Below are experts of layer 3 (counted from 0) of a mixture-of-experts language model. Rows are named router (the router's row for the expert) and show model dimensions 0-63. Each number is 500 + 25 x the weight over its row's rms, rounded and kept within 0 to 999. Numbers have three digits each.
After each expert's rows: a language model's description of what the expert responds to. This comes from a sample of Wikipedia text that the model never trained on.

# expert 28
router:515535525477527517508469460478528548472482512483491454525536506475537498464529524535540538496461483470523541524519544497536498476507518496531477511484535519515525476520469457521466530506467515
What it handles: Line breaks, pipes and semicolons between numbers in statistics or climate tables, plus section heading marks and unit words such as km, miles, degrees.

# expert 53
router:515536525477527517508469461479527549472483512484492456525536506478541498463529523534540539496460481470523541524519544498537499476506517496530477511484535518515525475519469457520465531507467516
What it handles: Row-opening pipes and infobox labels such as Born, Died, Spouse, Synonyms, Genres, at line starts in lists, tables and biographies.

# expert 6
router:515535524476528517509469460478527547472482512483492454526536504472536498463528523535540538496460483470523541524520544497537498476506518496530477511484534519514525476520469457521466530506467515
What it handles: Pipes closing date or percentage cells in tables, plus month names, day numbers and "the", e.g. "11 November 2020 |", "October 8".

# expert 17
router:515535524476527518508469461478528550473483513483492454527537506477539498464529523535540538496460482471523540523519544497537499476506518497530477510484535519515526476520469457520466530506466515
What it handles: The List in "See also" links, entity words like United, German, Best, and pipes after song titles in track listings.

# expert 8
router:516535526474528517508470459478527548473482513483492454524536506476541500464528523535540538495459483471524541523519543498536498476507518498530476512484535517514524476520469457520466530506467514
What it handles: Abstract or general nouns ending a noun phrase after possessives or adjectives, such as music, audience, resistance, orchestra, plus word-final pieces of Japanese and Indian names.

# expert 16
router:515534524478527517509469460478528549474482512482492455526537505475537498464528523535540538496460482470523541523519544497536500476508518496530477510484535519515524476520469457520465531506467515
What it handles: First pieces of split words completed by suffixes like -ated or -ives (em, car, l), possessives like his, her, its, and == headings.

# expert 54
router:515536523474527518508469460478527548473483512483492455525535505477542498464528524534540538496461483470522540524519544498537499475506518497531477510485534518514525476519469457520466530507466516
What it handles: Month names and city names opening a phrase after a colon, parenthesis or the, such as September, Milwaukee, Portland, Atlanta, plus some table pipes.

# expert 51
router:515536524477527518509470461477527549473483512483492455525536505478540498464528524536540538496460482470523541524519543497536500476507518498530477511484536518515525476520469457521466531507467516
What it handles: Possessive 's, "born" in biography openings, LaTeX backslash commands in math, and pipes or semicolons ending numeric rows.

# expert 56
router:514536524476527518508469460478527549473483513484491455527536506475541497463528524535540538496460482470523541524519545497537499476507517496531477511485535518514524477519469457520466531507467515
What it handles: The word to after verbs like decided or able, "that" after argued, and nationality or country adjectives like United, German, Dutch.

# expert 26
router:515536525477527518508469461478527548473482512481492455526536505477537497464528524535540538495460482470523541524519544497537499476507518496530476510484536518515524476520469456521466531506467515
What it handles: Pipes between columns in election and racing tables, infobox labels like Founded, Established, Area, and "which" or "its" after commas.

# expert 21
router:512527515476516510508469464480531539471476511490487460528538502477540497462529528531539538491462481472526528528525543500538497469513520498529478503485532518520526476511470454520463530510470516
What it handles: First word or word piece of a sentence after a period or heading, such as However, While, There, She, It, Comp.

# expert 61
router:515535524476527517508469460478527548472482514483492455525536505477539498463528524535540537495460482470522540524519543496536499476507517496530477510485535519515526476520469457520466530506466516
What it handles: Pronouns he, him, them in narrative, pipes closing vote-change columns in election tables, and word-final pieces like -es, -ation.

# expert 59
router:496537511487545477518465458483548544501487502469498476496518510483460468506514512500545523477477472469492499513508529503511508487472528516518503484492509513507566415493501499555463562520467517
What it handles: Final pieces of Latin genus and species names in taxonomy infoboxes and lists, such as Ceratozam-ia, Lepidophy-ma, plus some surname endings.

# expert 60
router:543504460481506507507466501468522538506480480518484490518493529493532485482502498509501486477511413484525504479498500499530473485476563506495476472461519516501514468487494475497449508498507511
What it handles: Head nouns of organization and place names after a modifier, such as Supreme Court, University, Society, School of Medicine.

# expert 0
router:516535523476528516508469460477529549473483512484491455526537505480539498463528524535540538496461483470523540523519544497536499477507518496531476510484534518514524476520469458520466531507467516
What it handles: Pipes and semicolons between numbers in stats tables, plus taxobox rank names like Phylum, Arthropoda, Insecta, and country codes like JPN.

# expert 19
router:514536524476527518507469460478527549473482513483492455526536504476540498464528524536540538496460483470523542523519544498536500476507517497531477511484534517514526476521470457520466530506467516
What it handles: Pipes in sparse or mostly empty table cells, especially election and sports tables, plus relative pronouns such as which, whose, whom, and country codes AUS, GBR.

# expert 18
router:514518464491497502507510476496507498459460536494470493528507485484531467475512521513524512488506479475533503516534503487512509478495551522503486476485512531535507468537478471565484497524486550
What it handles: Single capital letters starting a name or word piece, and hyphens opening list lines such as cast entries after "== Cast ==".

# expert 58
router:515535523476527517508469460478528549473483512482491455526536505475539498463528524534539538496460482470523541523519544497536498476507518496531477510485534518515525476520469457521466530506466516
What it handles: The articles the, a and an inside running sentences, often after and, as, is or was, plus separators between empty cells.

# expert 32
router:544485518507505517560473509472506514522475531494492501512473484485509469507499520506510517469483478486515497504526524518499499441484520509532492503486514522521494490484487505531499498524492511
What it handles: Word-internal pieces and second parts of hyphenated compounds, such as snail-eating, rusty-red, mullioned, and LaTeX \right.

# expert 29
router:514535523476527519509469460479527550474482513483493455525537505474538498464528524535540539495460483470524540523518544497536499475508518498530477511485535518514526476520469457520466530506466516
What it handles: Semicolons in long coded result lists, dashes opening infobox lines, and abstract nouns after the or his, such as investigation, opportunity, founder.

# expert 5
router:515535525475527518508470461478527549474482513482491455525536505474538498464528524535540538496460482471523541524519544498536499476507518496531477510484535518514525476520469456521466531507467516
What it handles: Separators between items in lists and tables, such as semicolons in ship armament lists, "and"/"or" in series, LaTeX & and \\.

# expert 30
router:513521510485535533505465486487531546488486491492473463525525493476531503460526523531526519503470487469529529531532535487528501476530519509530487513470534515505517487516475465510469523506479503
What it handles: Adjectives before nouns after in, a or the, especially regional ones such as central, northern, western, and early, late, small.

# expert 27
router:515535524476527517508470461479527549472482514481492455526536505474537497464528523535540538495460482469523540524519545498536499476507518497531477511485535519515525476519469456520466531506468515
What it handles: Hyphens and bullets starting list lines, MPC in minor-planet tables, numbers in percentage cells, and "and" joining paired items.

# expert 20
router:514535525475527517508469461479527548472483512482491454525536505474538498464528523535540538496460483470522541524519544497536500475507518497530477511484535519515525476519469457520465530506467516
What it handles: Function words and numbers in running text and tables, such as a, and, which, small numbers like 28, plus final table cells.

# expert 40
router:515535525477527517508468460478527548473482512482492455526536506474539498464528524535540538496461483470523540523518544497537499476506518497530477510484535518515525476520469457521466530507467516
What it handles: Pipes in runs of empty table cells, taxonomy infobox lines (Kingdom, Phylum), and joining words like and or while.

# expert 43
router:515536525476527517508469461479527548472482512482492455525536506479540498463528523535540538496460483470523541524518544497536499475508517497530477510485535518515525476520469457520466530506466516
What it handles: Articles a, an and pipes in sports-career text and squad tables, plus infobox colons, e.g. "had an outstanding season", Height:.

# expert 41
router:541499513482487503496462527499499500521480545501492497569487495489504513479523528495521499497461510477558562513539508479533467489481516507500491485456531553492529488555474488483462502504454526
What it handles: Numbers in geographic coordinates after a degree sign, such as 43°17′, 44°48′, plus other numbers like match minutes, dates and decimals.

# expert 23
router:490509516511520509524503452506530525486488519525491438542523533491514472505518497512530506499475494497525485503517529486514499455515527514489482498524509499507523478509496469499466506504481541
What it handles: Middle and end pieces of non-English names, especially Slavic, Turkish, Portuguese and German ones, such as Prostějov, Gülüm, Záhlavová.

# expert 49
router:515535524476527517508469460480526548473483513483492454526537505476538498464528523535540538495460483470522541523520545498537499476508517497530478510485535518515526477520470456521466531506468516
What it handles: Pipes and numbers inside statistics tables full of zeros and scores, plus section == markers and LaTeX superscript brackets.

# expert 15
router:513491501475494516513477520515544547515476488473457498513517516490509476502515501511507503492480478475508496501492489501500447501490520533520458473493512499512499486507504486544501510539480491
What it handles: Verbs and verb endings in past-tense narrative and biography, such as was, has, continued, started, begged, assumes.

# expert 33
router:487491477482519526524490507507503515497502539485490486523524502487512519434511500522523492488475488469521488539483519483531476469511512514491489501509514542526491470504487470508512499507495537
What it handles: Blank space tokens filling empty wiki table cells, plus election-table headers like Votes, %, Candidate, Turnout, Swing.

# expert 50
router:518570506472509539488489448464544546463448500478489479503537524483520470484530525525528522474475485472530508509549531479526515472493521485540488484476520525510564476516483451546479518511469521
What it handles: First piece of a capitalized proper name, often a person's surname after a comma or date, such as Pin, Rob, Sol, Cho.

# expert 57
router:515536525476528519509469460478527548474482513481492455526536505475538497464528524535540538496460482470523541523520544497536499477507518497530477510484535518515524476519469457520465531506467515
What it handles: Markdown table divider rows like |---|---|, pipes after opponents or song titles, sentence-initial "The", and Arabic/Thai script pieces.

# expert 2
router:515536524479527517508469461478527548472482513483492454525537505477538498464528523535540539496460482470523541524519544497537499477508518497530477511484535519515525476520469457521466530506467516
What it handles: Cell separators and entries in score or election tables (place names, small numbers, percentages), plus relative pronouns and subjects such as who, that, they, there.

# expert 48
router:498492466493528505513495503496511513491497481512429517495517521482511520489506501518514505495481484491519490524507512498504488498482527516518489479485499519521499468509474497494507521522509510
What it handles: Sports and career nouns in athlete biographies and headings, such as career in Playing career, season, team, final, debut, medal.

# expert 9
router:515535525476528517508469460478527549473482513483492454525536506477538498463528524535540538496460483470524541524519544497537499475507518496530477511484535518515525476520469457520466531507467516
What it handles: Rare cases: row-closing pipes and line breaks in results tables, plus http and colons after Website fields, and occasional LaTeX braces.

# expert 55
router:515536524476527518508469460478527548472482512482492455525536505477539498464528524535540538495460482471523540523518544498537499476507518496530477510485535518514525476520469457520466531506467515
What it handles: Scattered tokens including election-table pipes after header rows, CJK byte pieces, and nouns such as rock, word, gold, tr.

# expert 34
router:515535523477527517507468461477527549472482513484492455526536505477540498464528521535540538494461481469524540522519543497536501475506518496530476511482536518515526476520469456521465530506466517
What it handles: Opening or inner pieces of organization, award and title names, such as Advis(ers), Dep, Territ, Sri, and cell separators after award names.

# expert 46
router:514535524476527517508469461479527548473482512482492455526536506479538497464529524535540538496460483470523541523518544497537499477507518497530477510484535519515525476520469457520466530507467516
What it handles: Words like as, to, into and onto before a noun phrase (traded to, erupted into), plus separators after award-category names in award tables.

# expert 13
router:500540518486527475501471428487555527494484536461501475501522526480518464491525503524544532488481451479506509502513530513529508486493516500514496509502514505506583435484493490532456549502475499
What it handles: Final word pieces of foreign personal and place names in biographies and geography, such as Omuri-we, Mar-otti, Stent-ler, Albufe-ira.

# expert 38
router:517535524477528516508470461478528549472482513483491454524535506478537499464528522536540537495460483470524540523519544500536498476507519497532477510485534519515523476519468456520465531506467515
What it handles: Head nouns ending noun phrases in technical or business prose, such as cells, systems, services, film, company, protein.

# expert 24
router:508505473491553573538483515478500529509514478498488465511512508486520494485530482500517486500468486486506500535521523452561453480514506526517486492472515551504526484559466487512420504488495515
What it handles: Four-digit years after in, commas or table pipes, such as 2014, 1998, 1984, plus some final digits of longer numbers.

# expert 45
router:502482508502519522527468499507516484495500483503487490496513517492518473500518537524508528492495497501491515529521524468521436490487503502528494462475512515518496495503477497506489530575472510
What it handles: Prepositions and commas in running prose, especially of and in after place words, e.g. "district of", "listings in", "Founded in".

# expert 42
router:515536524476527517508469460478527548473483512482492455526536506475538498463528524535540538496460482470523541524518544498537499476506517497530477511484535518515525476520469456520466531506466515
What it handles: Pipes ending table rows after names or places, minor-planet table separators near MPC and JPL, and determiners such as the, his, her.

# expert 63
router:515536524477527517508469460479527548473482513483492454526537506475539498464528524535540538496460483471523542524518544498536499476507518496531477510484535519515525476520469456521467531506467515
What it handles: Semicolons, pipes and colons separating nominee entries in award lists and chart rows, e.g. "Justified as Raylan Givens;", "Austria (".

# expert 35
router:525535478476533486482481480488523511475449531483490495516519513482525467490511507509537541508480474477541493516516538495520499475519531499543479489477508512511522459521480469561458530523489515
What it handles: Common given names, or first name pieces, in running text and tables right before a surname, such as John, Steve, Robert, Sarah, Tim.

# expert 7
router:513533529475518537505478453458525560468486496467502460520543499475533502474521520544535536476465480475512524514513544510531503484479520490535481514488537524511522470518470461521463530491469511
What it handles: Common nouns naming a thing or place right after the/this, often before 's, of or was, such as fort, project, island, album.

# expert 3
router:515535525476528518509470461478527548472482511482492455526536505475537498463528524535540537496460482470524541523518544498536499476507518496530477510485535519515525476520469457521466531506467516
What it handles: Pipe separators, line breaks and small numbers or month names in wiki tables of sports results, discographies and statistics, such as | 5 |.

# expert 36
router:515536524477527517508469460478527548473482512482492454525536506476537497464528523535540538496460483470523540523518544497537499476507518497530477510484535519515525476519469457521466530506467515
What it handles: Pipes ending rows in cast and filmography tables, and infobox labels and line breaks such as Directed, Starring, Original language.

# expert 12
router:514535525475527517509469460479527548473483512482492455526536505476539497464528523535540538495460482470523540524519544498537499476508518496530477511484535518515525476521469457520466531506467516
What it handles: Slashes, en dashes, ampersands and plus signs joining numbers or names, such as season ranges 2001–02, dates 09/05/13, N/A, 808s & Heartbreak.

# expert 4
router:503563552482518486523478444455511579445479509460495486539523503482529485494518536522533527487466491485539510517516532499530512479483520491543462507475530529516543471513473459528477523513468528
What it handles: Middle word-piece syllables inside rare proper names, especially genus and species names in taxonomic lists, such as Sp-il-osoma, Ny-ct-emera, Wa-ik-ura.

# expert 11
router:515537525477527517508470460478528548473482512483491455525535505478540498464528524535540538495460482471523541524519544497537500476507517496530477510484535519515525476520470457520466531506466516
What it handles: Line breaks ending infobox fields, conjunctions like but and and mid-sentence, list commas, and units like mm after measurements.

# expert 10
router:515536525476527518508469461478527548473482513483492455525537506476538498464528524535540538496460483470523541524519544498537499475507518496530477511485535519514525476519469457520466531506467516
What it handles: Pipes and numbers in numeric or sports tables, plus Arabic, Cyrillic, Thai or Greek letters and German endings like -ung.

# expert 22
router:554493491499503524538499487511504501488496529493490448506511554490516481492510513514506517470486481496494563523516500467505455488485507505516465446505515504536508497509458483509502518509475541
What it handles: Periods ending sentences, paragraph breaks, opening parentheses before years like (1948), closing parentheses and quotation marks.

# expert 25
router:515536525475526517508470460479527548474481513482493455526536505474539498464528524535540538496460482470523541523519544498537499476507518497530477510484535518514525476520469457521466531507466515
What it handles: Colons after infobox field names such as Weight:, Occupation:, Wimbledon:, and pipes between numbers in vote or sports tables.

# expert 37
router:515535524477528517508469461478527549473482512482491454525537505476538498464529524535541538496460482470523541523519544497536499475507518497530476510484535519515525476519469457521466530507467515
What it handles: Pipes in total rows of tables, == heading markers, Latin species-name endings in bird lists, and role nouns like politician, writer.